{"balance_loss": 0.000583, "balance_bias": true, "norm": "rmsnorm", "rope_theta": 1000000.0}
Below are experts of layer 3 (counted from 0) of a mixture-of-experts language model. Rows are named router (the router's row for the expert), gate (a neuron's input weights, with its number), up (a neuron's input weights, with its number) and show model dimensions 0-127. Each number is 128 + 24 x the weight over its row's rms, rounded and kept within 0 to 255.
After each expert's rows: "gets" lists some tokens that make up at least twice as much of what it gets as of all text. This comes from a sample of Wikipedia text that the model never trained on. Tokens count by the router's weight.

# expert 11
router [115 137 146 159 130 164 138 144 138  97 182 128 146 138 131 139 122 121 139  79  83  85 133 114 104  93 112 122 124 128 132 183 130 169  91  77 113 155 182 128 103 126  92 151 109 140 136 139 109 167 127 151 127 117 117 117 138 111 101 138 136 119 144 131 105 147 122 164 106 142 146 147 100 151  60 102 154 115  86 111 142 129  95 104 130 115 112  85  93 133 109 133 123 131 113 115 143 183 117 131 108 143 137  89 113 144 122  98 148 133 126 117 139 110 151 119 125 169  91 117 173 100 118 139 156 127 137 171]
gate0 [130 161 156 157 144 106 123 146 150 110 107 149 137 155 133 139 172 110 148 151 118 144  97 137 148 117  83 112  78  95 117 122  95 135  84 127 105  94 129 110 148  98 137 106 157 140 129 113 128 121 140 166  78 140 130 160 113 167  76 172  90 115 104 143 153 154 100 119 146 125 102 124 108 167 112  99 154 117 135 123 137 132 132 117 127 126 117  93 102 107 157 124 160 105 107 152  86 134 141 165 174 153 141 125 136 148 107 163 154 187 153  95 112 131 126 118 125 152 114 122  78 116 132  95 145 125 161 114]
up0 [139 141 141 111 136 122 116 112 119 132 137 158 114  99 105 142 126 144 149 135 160 128 118 119 121 132 116 128 143 134 174 119 128  90 149 152 122 130 132 166 141 169 195 152  61  90 138 135 138 147 133 108 133 152 119 100 191  93 167 152 145 156 119 125 100 110 138 132 133 121 181 126 137 117 160 143 130 128 158  82  95 104  86 146 124 134 131 147 152 143  89 130 114  94 130  86 128 124 134  81 121  75 153 142 108  87 130  87 113 143 137 120 174 135 126 128 152 105 134 176 156 142 140 132 109 155 129 155]
gets: "-", "'", " \"", "–", "/", " un"

# expert 25
router [ 92 156 137 122 112 109 131 128 114 105 138 123 125 122 116 160 149 167 134 113  95 133 141 127 109 133  78 130 121 146 162 146 104 110 102 134 127 135 156 125 148 120 100 159 172 159 150 152 135 142  83 119 137 146 142  67 132 116 101 136 142 158 139 132 110 103 121 151 120 169 145 135 140 129 141 150 156 165  82  94 104 155 111 120 122 121 130  97  44  93 117 109 111 158  76 133 168 137 144 168  81 126 122  85 118 134 111 135 122 117  85 110 120 128 152  93  93 151 121 103 154 120 147 154 152 156 125 131]
gate10 [ 84 106 141 144 100 100 144 117 148 142 119 133 158 155 121 161 153  99 161 100 113 135 124  90 149 109 159 136 117 141 124 129 148 165 137 116 131 125 107 152 137 118 116 144 120  78 130 122 104 133 148 100 136 120 115 135 128 116 137 198 145  99 111 138 148 159 158  82 153 107 135 130  98  91  96 101 106 166 119 126 128 114 123 127  77 122 144 135 105 128 144 144 134 120 143 139  88 138 132 126 133 102 161  97 104 136 140 138 128 138 112 164 146  99  63 141  76 187 144 115 124  64 156 156 142 153 125  88]
up10 [ 69 112 157 124 118 104 117 119 131 144 153 126 142 171 102 131 139 130 147  91 146  75 167 128 173  92 124  75  82 144 163 133 143  89 133 133 110  77 137 144 131 155 185  86 154 136 127 111 142 126 156 110 125 171 165 134 109 136 131 135 115 124 127 136 128 154 146  87 111 131 156 179 141 129 141 133 119 139 102 126 181 112  94 130  99 134  73 155 137  88 144 108 122 152 107 130 134 109 143 117 127 106 133 121 130  85 101 159 133 156 147 154 115 145 151 122 105 164 134 110 115 120 150 139 152 115 131 127]
gets: "0", "19", "5", "4", "7", "8"

# expert 3
router [112 188 121 130 130 121 130 153 102  93 180 152 147 114 126 137 145 161 123 128 102  88 131 144  98 128 118 140  75 118 106 187 121 127  71 143 119 159 141 153  71 131  94 130 108 123 128 137 110 109  93 122 160 118 155 108 122 109 106 118 144 140 129 106 140 131 141 151 105 181 153 108 145 140 119 159 119 143 113 122  78 163  91 129 106 135  67 123 113 123 134 141 155 144 109 152 174 167 157 134 133 152 108  83 141 126 121 115 122 127 104  86 141 142 116 120 127 144 139 105 147 108  96 150 147  89 124 132]
gate1 [102 148  88 129 111 152 130 154 163  91 167  99 147 126  98 117 143 143  98 103 104 127 163 150 129 155 114 171 101 151 113 144 112  86 153 130 155 127 103 151  99 150 108 160 132 154 140 120 149 111  93  98 126 122 157 133 147 159  88 140 109 136 146 161 121 113 108 139 130 160 158 126 124  91 125 186 133 113 140 115  82 121 151 100 114 101 110 154 133 134 124 151 100 126 149 111 144 167 105 164 124 148 112 106  83 177 130 164 143 106 141 105 148 125 104  94 149 120 102 118 127 112 141 138 147  63 100 103]
up1 [133 164 123 114  84 153 159 112 106  84 125  96 199 131  93 165 114 183 113 142 146  72 124 152 108 111 138 129 114 114 138 131 100 130 132 139 112 114 150 119  87  72 124 126 153 166 136 158 121 101  95 122 101 121 114 145 131 102  87 138  98 124 107 122 168 138 111 114 107 123 133 151 140 124 129 139 106 109 171 161 116 114 149 107 104 132  93 117 176 118 122  80 157 148 111 129 156 148 116  94 126 123 139 154  88 100 124 128 126 160 153 105 143 115 119 179 121  92 140 135 145  91 141 144 132 137 134 127]
gets: "\n", ")", "  ", "le", "de", "in"

# expert 16
router [121 146 127 179 138 110 113 147 118  93 164 153 137  85  93 125 118 123 106 131  94 130 156  93  86 132  59 108  93 130 174 155 142 116 104 128 111 146 136 156  98  92 118 142 152 193 140 118 106 116 111 120 138 147 128 112 119 133 117 135 118 148 109 132 144 136 129 130 149 152 150 121 139 116 105 134 119 146  56 135  91 122 125 115 126 153 118 109 130 104 141 111  75 164  82 119  87 146 131 148 112 146 133 117  96 116 144 133  98 168 131 102 143 148 148 158  90 153 127 139 137 105 120 169 169 114 147 159]
gate1 [121 142 133 113 153 146  89 162 125 158 151 111 161 156 163 139 165 116 158 124 117 137 157 121 175 107  94  91 116  72 100 120 105 119  74 146 115 108 139  99  79  89 110  88 132 120 141 125 148 154 143 101 131 105 134 115  99 121 105  77 119 138 136 100 137 115  87 137 117 109 127 132 167 123 149 122 124 106 143 143 109 164 129 113 122 108 128 168 124 167 101 135 134 184 145 194 108 103 121 101 145 147 139 128 136 108 149  88 108 118  92 103 116 114 123  93 131 125 125 152 127 135 115 123 146 144 163  91]
up1 [110 142 142 145 117 135 151  90  87  87 137 125 100 114 207 136 148 127 128 156 152 118  99 110 111 106 119 133 113 128 167 134 110 106 123 100 117 164 123 133  98  99 162 108 163  79 130 100 158  86 147 156 122 127 120 102 141 117 133  98 110 111 149 141 176 150 163  96 151 139 126 127 106  88 123 107 135 129 169 138 107 121  95  94 136 119  95 178  95 109 113 113 159 114 152  99 126 128 159 128 158 137 132 148 143 169 142 110 154 172 135 167 102 123 169 133 146 138 147 143 130 132 135  89 147 135 101 129]
gets: "us", "t", "e", "st", "k", "ion"

# expert 23
router [ 78 146 124 155 108 118 106 117 123  71 117 143 121 133 111 163 164 114 123 101 120 119 132 131 100 141 136 153  97 135 131 198 151 109 105 140 100 166 156 141 123 109 113 129  97 140 134 124 101  93  81 140 166 118 104  90 108 126 103 142 162 159 136 105 127 114 107 128 121 157 194 142 142 117 127 165 150 159 125 100 121 141 108 118 138 131 117 106 112  96 121  90 122 157 116 132 141 157 111 131 116 130 147 135 104 159 145  97 116 167  85 132 142 165 167  94 128 178  89 129 145 113 113 136 162 159 118 153]
gate1 [ 92 144 125 133 162 145 152 154  96  93 127 169 151 128 131 145 153 135 102 120 116 108 143 132 133 139 117 202  95 116 120 147  92 124 125 128 185 150 156 138 117 122 115  80  92 160 106 156 130 116 134  99 139 137 104 108 101 125 141 133 124  70 159 121 151 132 133 161 145  79  74 149 142 138 131 160 123 142 173 122 131 144 121  99 136 136 153 171 156 125 122 105 167 142 150  72 132 148 103 119 109 145 130 155 135 147 167 123  79 148  98 118 130 131 119 111 102 155 107 142 150 104 131 133 138 123 161 154]
up1 [ 94 142 144 129 125 144 107 112 146 102  97  81 114 149 147 148 112  97 129 123 111 129  93 149 109  86 155 138 188 164 149 133 103 114 193 144  94 159 187 146 144 116 155 143 128 156 140 108 116 161 177 136 118 144 117 109 142 145 176 108 129 116 142 103 110 124 133 127 134 130 119 141 109 118  93 131 167 192 153 157 141 147 116 116 160 133 154 145  89 122 118 114 107 133 104 133 155 120 146 125  81 114  99 102 152 159 178 158 107 115 106 126 133 139 130  89 122 111 127 110 101 142 113 112 148 102 109 121]
gets: "s", "%", " years", "es", "ers", " people"

# expert 27
router [ 93 151 147 148 150 135  99 148 126 100 143 131 135 127 113 131 139 144 113 129  95  89 130  77 114 119 140 130 111 124 168 128 163  98 108 104 128 167 118  96 127 126  58 136 138 151 138 143 111 139  84 147 128 146 128 128 107 111  89 139 127 157 114  83 128 103 120 143 128 156 151 146 104 120 129 135 163 142  99 126  97 153 103 105  96 143 112 128 110  76 119  95 104 153  68 137 161 156 115 145 145 122 127  55 152 161 130  85 144 138  98 103 136 140 120 106  98 131 113 149 156  77 127  95 143 109 136 138]
gate1 [100 106 154 131  85 134 150 147 174 129  97 145 176 139 125 130 162 147 119 121 142  86 101 128 106 129 138 121 133 167 126 176 129 105 104  94 164 151 151 140 139 136  85 152 182 155 119 102 124 144  99 127 131 110 146 143 123 120 105 113 138  90  92  93 146 110 126 125 137 163 152 116  80 132 151 117 172 148 185 115 119 144  95 162 129 134 149 146 134  92 101 103 114 135 150 145 111 167 121 149 108 134 131  74  97 123 142  88 127 106 155 116  89 112 105 125 142 117 122 130 116 130 158  90 170 143 143 127]
up1 [ 98 134 133 121  98 122 153 110 181 130 128 150 173 119 139 108 117 107 118 106 144 130  90 134 126 115 150 160 153 111 121  92 117  61 122 145 140 147 133 121  87 148  89 158 153 125 136 136 121 161 124  71 136 131 127 140 132 151  97 152  95 129 162 111 136 116 104 133 153 142 142 175 143 135 160 139 161 125 125 131 129 133 133 123 123 133 116 145 114  85  92 166 127 163 136 124 105 187 134 128 109 102 116  86 144  88 143 144 126 142 157 142 150  99  96 174 157 100 131 102 140 155 139 125 116 141 201 157]
gets: ".", ")", "\"", ":", "}", " ="

# expert 20
router [ 98 219 137  97  99 126 103 177 138 100 183 165 129 106 128  98 153 136 135 114 128 152 158 114 126  97 127 149  97 107 138 160 151 146  76 160  80 138 122 126 119 111  94 145 126 123 154 133  82 136 102 121 149 131 135 125 151 124 112  97 128 178 143 118 147 127 138 149 139 145 143 120 107 141 111 116 115 137 111 130  99 155 112  70 119 112 157 118 101  81 128 133  96 157 125 135 158 184 124 146 120 153 104 110 130 132 123  70 135 142 130  99 100 151 150 102 119 138 118 146 120 133 130 107 141 135 127 126]
gate1 [137 153 128  60 145  86  95 157 143 131  81 140  27 136 120 108 112 112 113  99 126 147 120 114 111 128  94  99 125  92 107 130 152 138 100 155 126 128 136 128 187 123 151 104 106 120 125 145  84 118 103 143  96 124 151 140 122 147 159 131 100 117 125 129 161 107 125 138 156 137 138 110 117 121 138 149 122 121 112 105 120 159 140 120 138 101 101 137 136 100 120 133  75 169 147 173 138 139 111 172 122 139  99  79 137 125 113 144 122 144 122 103  98 130 134 104  96 115 111 113 114 136 152 120 163 174 119 125]
up1 [105 126 133 136 106 160  93 147 119  73  47 136 124 141 147 134 163  98  74 107 150 103 147 136 122 153 159 117 187 127 127 168 151 134 148 106 100 154  87 111 122 152 142 107 130 131 127 157 134 151 119 176 157  94 173 106 128 140 121 132 101 113 115 137 153 153 132 110 109 116 109 121 125  96  82 147 135 126 134 145 151 135 152 126 192 134 136 110 117 112  85 151 113 149 148 185 151 122 128 132 131 112 137 135 111 133 153 116 129 157 156 118 119 118 130 123 101  85  95 108 133 150 153 101 136 115 139 154]
gets: "e", "r", "n", "t", "er", "l"

# expert 22
router [114 172 174 126 153 109 160 130 131 114 126 142 106 118 135 119 144 130 112 124 112 139 147 111 142 110 117 110 109 139 148 200 136 177 128 119 129 192 130 141 128 106  93 156 141 129 172 123  83 124  89 161 152 138 146 101 113 101 113 140 156 126 133 129 122 144 111 123 129 187 127  98 135 141 116 110 176 129  79  94 132 175 106 126 143 102 101  85 105 111 132 122 110 161  84 115 126 157 109 113 140 125 166 122  95 126  92 119 132 128  97 104 144 150 161  82 107 131  98 111 140  96 111 132 150 144 126 102]
gate8 [109 143 124  90  97 156 100 151 135 155  91 112  84 114 118  83 106 148 119 110  85 120 126 148  96 108 119 107 122 191 119 147 100 141 102 156 131 176 144 132 107 154 150 136 115 131 157 138  76 118 126 127 167 111 145 136  99 139 134 143 115 178  97 141 147 136  78 133  92 134 103 178 176  99 103 123 130 133  91 132 117 136 144 116 128 142 135 109  86 129 125 140 134 166 112 153 126 134 101 163 153 112 126 101 122 121 127 113 149 136 156 111  97 102 151 139 110 142 102  98 134  99 166  96 110 139 163  94]
up8 [130  98 115 141 142 101  96 112  82 135 171 141 123 133 146 157  91 125 101 102 118 174 116 116  99 113 159 130 121 130 153  98 127 165 107 102 149 118 164 132 135 101 125  89 147 105 156 143 165 111  78 119 123 132 148 135 152 136 138 142 134 117 117 204 109 120 149  95 107 129 154 122 133 131 124 159 173 158 112 129  73 125 122 120 142  86 141 175 107 138 152 148 159 131 125 104 140 140 157 123 124 148 146 135 166 111 110 186 145 104 161 154 118 148 117 152 112 156 162 135  83 137 117 125 141 166 156 132]
gets: " (", "–", "/", " /", " –", "{"